{
  "hidden_act": "swiglu",
  "balance_loss": 0.000167,
  "norm": "rmsnorm",
  "beta1": 0.95,
  "max_seq_len": 2048
}
Below are experts of layer 5 (counted from 0) of a mixture-of-experts language model. Rows are named router (the router's row for the expert) and show model dimensions 0-255. Each number is 128 + 32 x the weight over its row's rms, rounded and kept within 0 to 255. Numbers have three digits each.
After each expert's rows: "mostly gets" lists some tokens that are sent to it at least half of the time. This comes from a sample of Wikipedia text that the model never trained on.

# expert 28
router:095087143104137114065137092086157090204126107126080170159142116133169200175116157105124162132127184144142186113146135163134144141129126177094129102145165155133154107091109129135166127197140086188179130104123203116173109089201105143077169115122125062113119142100135119100116132095151132131110129112116103097091158095133139092142172112130131070149128110139156113157035126083116134133161109122112169186092119138137141109157150146153157119142116082115130141099106151119169221135053145106132126112193126080107136155132154111086098104091110171100103091129182154148183142180081089144084131115157157091141195092134141158169120146106170120171138120082111196203101117119144162118186149094117067156163152065114117072141179092134172146128098186104160137109173131144133161134163108
mostly gets: "á", "é", "í", " organ", "ö", " El"

# expert 88
router:151120075130193157101101070077135071118158115143103161148053120106152172161126143067151173120102138160149161174157156187133149141146153144104098134113180118177147112134187089120156148183202102140187164135130143117146165157155059143092123089130120173161102102049134115115126199077139101118083102133112089097090103076077128136095173057148132101077133197155101137171144114146102124145172131118149162198113123112145181147143167101143150125129113116162147126157145137133169115084090125120145138098089115161147148123146170092150151139110069145100132129113150135108103142142104068171108122162115156091173134095116169101177125142087125094158150086057093128156090114173150108127090149153133155166167148076112099125204108144190166149133115138169158190179154157172076136154157104
mostly gets: "am", "uk", "ash", " end", "m", "um"

# expert 96
router:111109136067176154027145073129180132176150077146146163159136122136155174164125132114154139167146098073187121119150123122135171133141167136154105100104173111195169186089166074118163126117142094075171142130094156105158184158143120148065136128132120145142091132101127079148086184127143112183062093146101108092115137099100141101166157111159165123076133161138202166170091101087097098190134073101115183147109124138108117100154131139185151116107175156127131103101150112133183127150089132091189104077157087145126125161150140109116150175116080127104129109130137155151160160167067106171065090107088164114121140121132088197176132126130187135093080168118143124143112148103153141102059137122117110153138112128091119084133165107156128167155118161165135116210148160039155142113129112
mostly gets: " se", " Te", "e", " final", " te", " compet"

# expert 20
router:116088120096123160078125125107180092134166110151100215208096126125171122163142135066153253126138132146136111191187159164110139139131063156096140137127134131168147116095053121140185114139164121142112164141128209143144125141136112155113172134124168103122104142121134070161099091172093114113120105158118166091135142086092132092113179140132122088106119128156136120098123160108065075193118077126119147124082139128105118078138145123173179110130108125113119074162070137125150123122067128160118103116136102184135093120169151147118117126101146188100117118140115165096139158141158063169100121179090132112158153092103117118151079189090159130178098104086144131099143096130143210134061143146095133114138157064163144095186124133140166166146108161145148129173152178165055174094106117
mostly gets: " D", "d", "ou", " Indian", " English", " German"

# expert 69
router:138095130097134138054144111076118063154183094182136142149090151072173097137112127101113097147144149135102134098112146143140152102111166182116103098162123170161137123150140100090114180162153109163152164158057149141140165091124150114109108123103105144149120136126131131104090084138094111140131110141085123107076131101162124129132118128118165111160109139179136141135122099088149127219146074127144109182021131088114115117184143125154153106139110076109155087191138145130140107149130069130156118124156112101081134129115173158092084158069106155100085137151174167118126177151094110118104128142105164100130182152133102114151213137138194069148107096054141174121100157075149130103055131135029107144172155078163179094128136141148181109140119143193122092193125156131083165064155096
mostly gets: " are", " a", " one", " an", " is", " being"

# expert 41
router:116118166099120151037139067111167110147130129173098153152136148093151172149141109113143160116119132116153166165161080139143129146181151144115142104145082107131131162121076099126163141155177090225153089143140159074137192185204126161130109137110152092090120105100153109088100122088078122133127115154102147124064159107101150113168157150106131121099158186144122140139106083155097111136116070151114174142100130125114129118150161120103106110151137090147134120130115168148132150129082086069126087120129112095091034187137216144147127127107112146108150133216153138101172180084109083119116141170121219123161169137134103134173144155164155130197125127104162162100096112084186160150159173108058147182140182110167131128160132110150177169117090101118160156157095100050118107093129108
mostly gets: "im", "land", " reg", " ord", " ag", " Reg"

# expert 61
router:118121137100220141075149088082176113193166057127093134168159129119163179171149144072139123155108119147115122122155167127130123154171163172104161137151132147152155137149133110107135182113161083136163204150121161119120147066170110143117161109143129049157122122129133123144091090080103075123119095134099145092092138104082124043163164128174163119074167143115145183168047118103118072140089095123129178199073134124117152085165158084126145110157106124095125117129113156138176131170124123143167132122144076115086075141106109091073074171107094117083154124158146141123228142156086116140126100097131153157140157144074145168150205165133132103121099112130119166144070108121134167151142138130052138148191135079158122129103120140157133158110101131172194139151130144079100123111099105
mostly gets: " g", " Y", " qu", " go", " y", " Re"

# expert 44
router:129093111060139152133098072125182091161176083115107198106132128118139174164107123099127140118105135141098143149091132135154134163142161175137122156153116121132205108099136117102133130097170089157206177111108123161132181078176122122107153095110167106120197107044104111108130064159109118133124093152128073117125181146149171146128158135168088087093184087133133128162138073120103086197185100113127133188147114108169139117168139101123182125102125103169129084136112181170176121162089106139165134128178134140104154063130140087101104134114105148124093149129133114126118135126133121209096122056127133077168167164104108060160083193155150103118126100095121235156120099152176107116154116142084101175167152063136167150185151123155161140133144144153125145190101150125108108102158094
mostly gets: "ik", "k", "ov", "l", "n", "ok"

# expert 67
router:130072113134130181083116126054196069154191100129092145152148151091157201116149120097150182124157107147182159156103074164112102141145139164081111142155139148144181091188105097114149207104186106149125152130089136113133156087216074156125130137130132097159121136090171134131125163098123102104135095207099075083097100107066109089150122129117115139119152147180169154173068094132088102163140091118139080113101124108165122094170167104143162126115083136102110077134089103156179121146098067117194128118123100103135092101088148115061054131108140179134132105161107146138191125174141102151120109156082144129118160084151131103158116158087179080087167124099106137113076126091159121119077134109116163135156165080115126084113166116180135148120076120157118152174140152121127180116144102
mostly gets: " H", " Sh", "H", "h", " G", " h"

# expert 121
router:100126120110165128107113078106164041136156093104078129139116157092162137144112150096158192133128154113134205136175151088178137198189076144106138123187147146135124137087115091056107154124141117168158153128064157105115119139117030166118123109101147147210134165086128120105118158092081098118114081202119144122115123114062133046099213102101098087104154155126160140184102120097121136194160047144120150152074123113114076098181126121152159072132137143112103114192131170134156093112104080114156114117127120126110108148143172154106145159101097116077124064154099123123157166154112136170110080119119171121115146128157119158189128158145177116150164142136194178147087102108174143061105150143111103134155135126128125129111145108119151147130079141161130119173165102131112182112117094
mostly gets: " f", " cl", " sh", " fl", " bro", " th"

# expert 116
router:122094070073157170103106106040115097196145114155081133145202150118166158117178139123156177144106123146146136113129141169174134139167134175131142142166172205148175129082060104126187162144134097148133183130122145107153169082189081104144147110120155108137102176080167052157087193123110091133124139153130130090130138140081148141125163124071144090107160193118155117163107068113069101125124087156133128189086097112146107065143111111158181066145124081158101100136086103206141132117122136094194111087171141107130107148132116140069115144134135134120146131106134160151194155113109139149105125183075154134113146101140093128159156138157210097179106177076183138146118169090149189141153125120097075132122139129165146137111149131155140183124097140176157153126153116099121123119125111
mostly gets: "'", " house", " 37", " House", " 32", "ne"